Experts of a small language model.
Experts: 64 experts in each of 11 layers, 128 GeGLU neurons an expert, 2 picks a token, a softmax router.
Below are experts of layer 2 (counted from 0) of a mixture-of-experts language model. Rows are named router (the router's row for the expert), gate (a neuron's input weights, with its number), up (a neuron's input weights, with its number) and show model dimensions 0-191. Each number is 500 + 40 x the weight over its row's rms, rounded and kept within 0 to 999. Numbers have three digits each.
Before each expert's rows: a language model's description of what the expert responds to. This comes from a sample of Wikipedia text that the model never trained on.

# expert 43
It responds to: Sentence-initial words. The first word of a new sentence or paragraph, such as The, In, However, As, Despite, On, and paragraph line breaks.
router:551560491453445465488437475493472482455540418423418564534533511520503528441466564496562551550500532471518503538554463487499468579567473491515517514518468476408475521509504522546510520512440489594531505578467506496535512557460428483539573462412459496507581540462456533562478568528509554512449491555481580520544537483544457479524473476454514484444533517479491466440434439553534476561497461444552418513487474478531476530499527421551519494468461432468475476504426528506501532533555514529537474480442511467476492510493518472494503445511499490488543485490455499550559508507448485463
gate0:527508521519519504429529485509506497458488461519466535548540519527542528492501505523473527563461519514527441490501502503530475484479465454535538513499527543494535473595370499513512502474512454530454393476502496512479476510571547510502535484489525440463494499575521504444542480527476543472562534578529526540533536402520528576489496545476548485484513564516544567463471473540523468529426486466428497459483503481494537404427492437421504566486509461486405523496460453459520518498489507454546484534516590567401546469522476557506485466515472469438452496496415498487528441442496519431
up0:566542524478522499527508421567577509503548549512531525435424446532453517501510420441485497493535459464514454471517459508493509524627474529535486496617502549448487505585481557441509520549489498497547471527475562493578502526458519523497507547433513441499485470406508527485477457477547508481445467546527518496495508574537496463483526514522434527491565471535529519466422508502488465464487518513517448525542512526460475458541463483509509498452505467488569499543456481623486478504558502442483495552524413549490400545544526556518545538532542481470480453500502479447459525506532478526
gate1:558388484512494526518490505439547569485445517542549416539539519494494436529567542528424471536526516524506452583493524568500587441456513482508460422477573491548479434512580471505410545408512542462546457476507525520478499510620577454525494515528565506477489435500535457468523479481501507494540525529559447498460527484477451568533504436489489512572503490508554499524555523553474502475488475543517480518489542572502482481529497473494539530494566518480531595530535494450523468464502456518543534501473469514523517497592441530543489550496457430521518511494499516513517455477487483486
up1:501456481462501532481540452568445456563487519473497496461454427459420447501556504473539458472581455480523542473509504482528396485520589468516500421468488493459613485565490511523535463538450546496490546518542518549436450500482546507471489477501444461484533509471545540503506484514555498459513471456535512481546491510504572558481504540615519495500562517566477519494477522481449531552531465498540504483500458514471496474498492590449479465497521525537487438555457501504450457494535455483383450499585535428514502440461541534491468479601476529500442497475562508480525524484535521446
gate2:532487547506582491489556463459527453533529485507513553485462502443517506507510484530548524572443516556543472489492472402469529545481514468510517531452497488503449514571482417511518551414511473495448451438514519565588552550529490529523529578484564543468442501585491638521422497557490525509498482474518515508479531479533444505514498485461492488480439537467537489473471460526582496477523557478505545465431538498513513437523501522456518529499535469518460494471551508441492456541473496569448519459471471443550458436467509544474481527472447426521506463567377523530486479508484544498
up2:567457555451496487482470471441544508556505494498503547514496498417478484497492468474472562583482517533587429506459406471467547534491484507477463506476490550496431529594535409505513530465533472486441498467436536503562512505506458531508463608529560513442465494631533555529440508531490505460501500489506494490507495496538501478536566458493504467481497533495536517510458477546542499511494567484463506431511554520548480506518521482460506461489528503477486539443528539442539463510443514602489480467470469445519502523541578548464448551450477428526524461569447502494514419511481566431
gate3:509448527551507539449522479550483495545456511550546518447499535549468589515435499511520538492487534471547453490466528528479529486458565468484535468520468576520487518513509525445415537529592449576474513486514452435531568481522417432532492390491525566521517445505472484478502514560469461467502555499453469468452453522486542518462499449514445452475468469488519487547509494459439493492532449464546506540484480496366491551482512469551494486442491509523464511460477483519502436440434533531549590466499418487503566419478497484530516544462486555510411459488566533526468490497478498508
up3:579524549492494503532503497519537529521469477498485522490475487458503436468566534495544502502437464461551563563509567537477451460581377574516540499458514426453542580516493475507435552555478432521506480469543458494527471514446450388555521458543452463485430444522560476533557509475533482522535459568462524503481517571516549498480503508547505581474505509573503501529508505527477576488621544482478455468539509467503514479442526503482483522527568519471541517475541463476568428439518458446442473454562523457525531501445479522464487466484495508519471508537535517510469520465500487500
gate4:493455541502566492510498514444493524525454487497496499460491555375539492536504525480498481457515520486528460495475579536488498537526495544472574509519522582426468528516500418574470469468575473475452478410400434526503514503472500535553466460481512543434427538477519556528471410527469459548468458464492558510496508536480465464521534519507516441477488488516456491484486489496516440473509490469521516550531471520516568498518488519403489553467478502495503580454543464464412548406465443472467510475463437440511562448526435580462428484447519496493463463529502469420535505502504497486
up4:462523529504519494547492455462474471547533488537498523565474479489577551516458516476529477433464438516485440480540441526533423472528489426478577505491521504518577486475509414565516449487484447501516486448488499389440492546502468531502502528509527555455590522410472575463472495555508527435478441481548461463465529508534466474524506573452514520512546466407520537480477441510559474492455444519485458514380445483504535449413563493494526511555466476555483479502489490477383526537453531477506464496500540503478486472439468463443506468460489472506476508527488470546482569498504527496

# expert 5
It responds to: Name-internal punctuation. Hyphens, apostrophes, quotes, commas and particles like de, del, da inside proper names, titles and place names, e.g. Aix-en-Provence, Medford, Massachusetts.
router:510439512563413526543566541459563518469437474495569464525525460484513528480491520534483436406519416436470471430515563492535563400484538546465513461507505473448490470474482574492414518494531561462555438482462554480484493491473491505554460542533491397534499472523500534513529556422488434467500425512555487495476564464577543522522496512498496554519523436461499506430479559473520501538518464482556517504522468595446527497474544483488548540538461529532521468465441469500484503554491517509459522508441531561548511506508547506558508505464478508512452587455504465525495508509479563501
gate0:549517520489504481476488512514446490440466494483487522456491506479436448511493527527475530484461495503598514467463484498545478561531514521460523527539532555465500498526511529535480504516529458542499520523473547448517616502534511557572565474500531523477505491489522491459483420552429525454547547544519480553605505509525551451551531510515435529542471486553551562530503480485554506538433588453437518439528463464483445515394519463434507595517444464532491508477523530541433417493503495565480435427516528513452550478440476497523483471529447479430459471566498502593505515452495496468
up0:516558466502495524548488522558512551519491527516512547420492477483497501500463481471512489542510433457525463493521452555502496537585492502514504544612571554452478533574418579523510502493478446517494521514426583496533551534432485535495463525519502454531534536479523513485513467545518570488438452540481465541518539534518537491512524486538398529563528486532594500524491493555527576452471471508479481491530475493515404480455550518448569563458476471509584488481465530613489448479498479564440453531488456551496479521463533517473519508570541459536543516497521471494410509470481562501
gate1:523486522484545588437511451480551572483526500470478513512504495501547458457497524531499497527553525552475520489552496485429595512460593462471484471443564522445451491544525507536477511431454559457505464479599509495495485504556594438466542566451511494472531440428482471514548524483514473516457456593497513567498541548564481484571465515486512557571475556507537490518534515477484480440540469414488529478545561547469463506549501484567497502448610545428531596523508531467538483478502492495513499508484500490558472431498496552525496542507471472485516563508526527494440473474535536511
up1:523491456510431494522470514541410502528503496513519474461476507489449506515536492486474479477518455447531491521456472558505385507547496518555489491485460478527619475510529508475525491529574464540485522516484527521453495527475456505501499483469486502490525531542526456555446464568505559533502590447473481444540449492407499452436527451564561451502505485496512493585458457518470538508571531577466493442470471442548489515504523537457511448561458485545433451517488517512461466499521495481427494522594480503463516567493451418441534451554491511453474425427531527469577523536515418469
gate2:494500564457590455488540450532500434452529461492471465487497527531529550456491524563545440599491592623502478546497509413506497571495462482482484511512563466513525478533493492471516582457567457505463516498570474544508498478516515495483537489476543537472523504492445591425399477539502524531455531551488494478518505472491496517517496547472509484462502564505497501483393453489456481466532510489516505536454527499530452483534564517495497477485522458488491533471533444475552482514451449421563498488507455438420424493551488538501472506502470510415615566514484495550479512546493542499
up2:533514501532465493473466472475535515568505504478470520484527498451466462556504463461407629522520494468572565481470474544416444535574425500551486463428453526478525567579548473432505525535476441546501517495465572496508502552455436563500486534489525523498471541496603437569497481485518564472452591492506475465504472523505499435436493439517447529474502539580510559524492421534480577493482497501474525494499550453538504528494522494510520436519564520478455481485482544492528499497554504498454473480479515463514461572485515582509416535531500519550507464481534512462527521556506474451
gate3:501477487566571528518529504559447452570476457505503535472538551529469533456421526512507512476469489435576468465475528475562576495480538415496511525541475543536505469458481508478495482499611480473498536503570487432491497549494424516488519427484544529517462484491466550506526535464506518456473597549500507464463467476570499457490471476524482518473459480476495496507546456500429464498563478454490519523500509439472472514552498415484547470429458455517484462474536546479462476481397595525539463461499459587428480455482451483485562496459457562406551549495482536562503451489519520505
up3:512528526487495460479488483500538494504527557538519497437499481513513494456550533523396523489510474519455521520494511509464473511574441510542530511534535483451596505556514480508529475567462474516467458522445514479544528472461470446447580513473460472448477513468532424502508484507522509514467482433491472571504492529490514499503503494501510526563510513590497495565530477566548567537470501446365529437456512417495560480441539568480433534587581515451534504507469439475504431539502411449422507551533552412505496520506508504486462527550493526497448474562455507537466579485493458539
gate4:390415513529545468496542486508532485435470522484506512564457504473467444527494520523542520492565491441490434450405544436557516506485498538502528454493459541504482481486463569549459413522551453415499454422493489502469501422387480447550538469554547536485476506551499524522454468541451471472480485430461422547550513471558523535511502556463589453493482448495483498512524525521507526491521477463497527508488510478497523416533530524537466506496506534523459499479502468487531521448536434516570543453438463496478524441512447508469512472557456439447492548492514444482509504417525565464
up4:468497449560500517536521501515495464547522499515533584549452537510514551589468537491500598498571467455520501411532472527520442479506524448541572510431519508500460494479506510550496409551550465501536466479495511493417495512451499491510546483554535542501531511520501474485451471561397480482522472511520488494467503478517494548467533508419555460573481466444499543535531499509587502461515506543484582525338510507493500463482532524530432505466530485480430439529434519519483462481497467526420479475520468482460543468437480447467539437541434448456483489472473467531435513482513506531

# expert 60
It responds to: Sentence and paragraph starts. Line breaks after sentences or headings and capitalised sentence openers such as The, However and According, plus com in web addresses.
router:547519483499565468414523515501537471502524463544424558503533483408500482500457567492497524536546518511588459482574498505489427567466507495524565545522499472445477533536451501500546546466484497527448504546484526435504479488422545525487540485583481504547510592538496514605432557474487528496442511488465514497543500531504504483569469468598542517504457511526500502495491495545538555446475486420527570437499436458533542524446547531443496448474462454496450513469561565498499580533479507594476480512447533460491515512479500513542509468512447515541505500501515591510569513455467526529
gate4:432467463546487485515495502545531481459514466490524479508540605452530520554428501550483533526561504493530521497490529487540495527460495556424560509482486533553492512492516486578454446519655472519512454404450483552558496510455470500556483447473486554476521526472494468506407412564493478527473485477446551434541469529564447535542509533557523489544422503522502435537502494501475489463474509462533536511559465522500583493493475502490495531483528535479450504505576459483469507397448457539560516481497484531538530450445436553430512515497461451472539486526553461495502490502493445544
up4:429545536485509475489526519496498418562516527505499496535490499521494542488380500435507536469483418509453515471527486480548460494503520522470495496561475526556632494555512459491532438545515395578557481492513553523433501449474445482503514502507519536478518530466460497509482546548527526466468463473523465466528536525482504470503509508451506498529564460364486512510525458482594504416535433529555453511465473490559532416443568514472478449535551475535470458500450528454447531524486422433488545477499544495473543510456508508505492439533482441454544502527498455504485507501416488488
gate5:507431550526553562432567491481511449471469497541489509457468474515607461501421468459488507415463406480428485492538590505518506480513623523468478521528430520523504557560500523539466454474523562513508476485454473542543451511474515538516505509535521526503518547535442473499492519528460455463506504433546516412496527475493520502536494503546465521501517461502543534539581446520471541433387475490504479541517435513470502548497499456510503531530499445523570609501562555518454474544491464512537568444499556488506502555476479538469467519450480480575467505514554474487499551457486508529
up5:351470456525439533558480497541470431525472504531610459488499485533414473517385453511579506470480430406482447486510491504537461436438512580499511485534461523605503495517540482469479402531525483498475490491529479551505491542529508428557465526448510509545477471473521501492540510527492442535479504443535487429555474524475560446497470503509568504544546483522524560538508519402468528455501491506541507542467542505481474490490498494523496492525543471544552501492563516418424533475486522487502571522514451557541481493520484497492545451464538494491504513528507478454439483521533506543
gate6:486461507490516533516491472527541463469547490489500519393509495516451488474472508451469497427481394482503435463504551569492446535548588474523521498496506515505508548532462484433443486518495509547533566454595445512390423480579606511550511513492565534488550487567529474489446508436520400475468488518542539480518522470477490463481552499420506515440493484452439534550530508443472493455531515522491444525501520565518497491534524513473495568520453550537501489516460485485520432511534479543501458489563589509476452508522469511493487531481433550466420476529467479422440496467487507497
up6:430498507475475479488482495435500449486509492491521464475497499494457414460485404587499499531491478502516514520502565472476498507449462528558460448496474465499530474478611499502499562518492515487511428553501523495533476488455545483531469506537474514472438500537481474536529547503425554555478503483510449524623480404514525566492531417500532554495518532455541447454510456508554550535519509559484539478486508504564517494476518442545530421451482527467484538475525555467403528498495512454497569575517449533487480609438449509505463535576581466461524463497546578479535455478503499471
gate7:401452531552503460545519470537422450519432481477480472533442541559459509552458536508510509522539507485518484478502434492480463528345498565461581473521485467517500549515541517473485466476488464551541490532531551492474557444457540430490508536575503512542455521510525503494458461500540439465509508513483541430508542490545611442566510514539558544549438531573498497518459607505491485508596481495561532466473502509470487480445476463466505497517492527514523467448554495502484522407517493494581536522459477506476489464559471459463572464454487432474505496521461514528490554517505513491
up7:571581471498434475545489508516463569418477506517475488487488493484496488497591546487486414565500523490520526483548481425474490539449512485503551489525497497473522490447568560496454540415398533510499522547512549441484503506435481451476559543527483460491503544446553502525502549494514459494489503567478499486527516533507465483471465519519584536526489501615477541521459599509470486528533527549474441448478508506492399520466563440490540491462427487432463440495495450504490516537508607515518515499446501513452419458550504474514534487542501517501490551529441551464484494475408544487
gate8:489477523514455499461526459538499466537431492510581463511500553461507528438470499537494541509526445456536601541501501430486559546541519525485543464525551564471447553498553539512458479533482583460593517486451472494482527482539560429555464530607483479468497499477512471461517401468544493441522501488508467428573507510570546547451524509531513552488469524557536495513498497525473400575466482452480459533577456523467500552514504539502476526529505482500521569506554448491440500461552559517527464569459496496503513528558442497488535450540485518430478473465423474503522532487562506450
up8:468486486486495466507517425492503468495436457529581502527515528461494499475477490537501509568522503488566538540492445480442532515494505531509529396535545517461432548439526480528401486457565626474559542456456562435516537473568487466590432489537504462433507533515541532486439446428521512486528465517519453446537522478519520595489578506535508523500457516524526499518544557515502463528488525502531483546556464514462551502471537490435448499500525468520523572436549472445479539482505506532584552490473488542507482493543481500462555434584443449446514530431471507508525518487487530508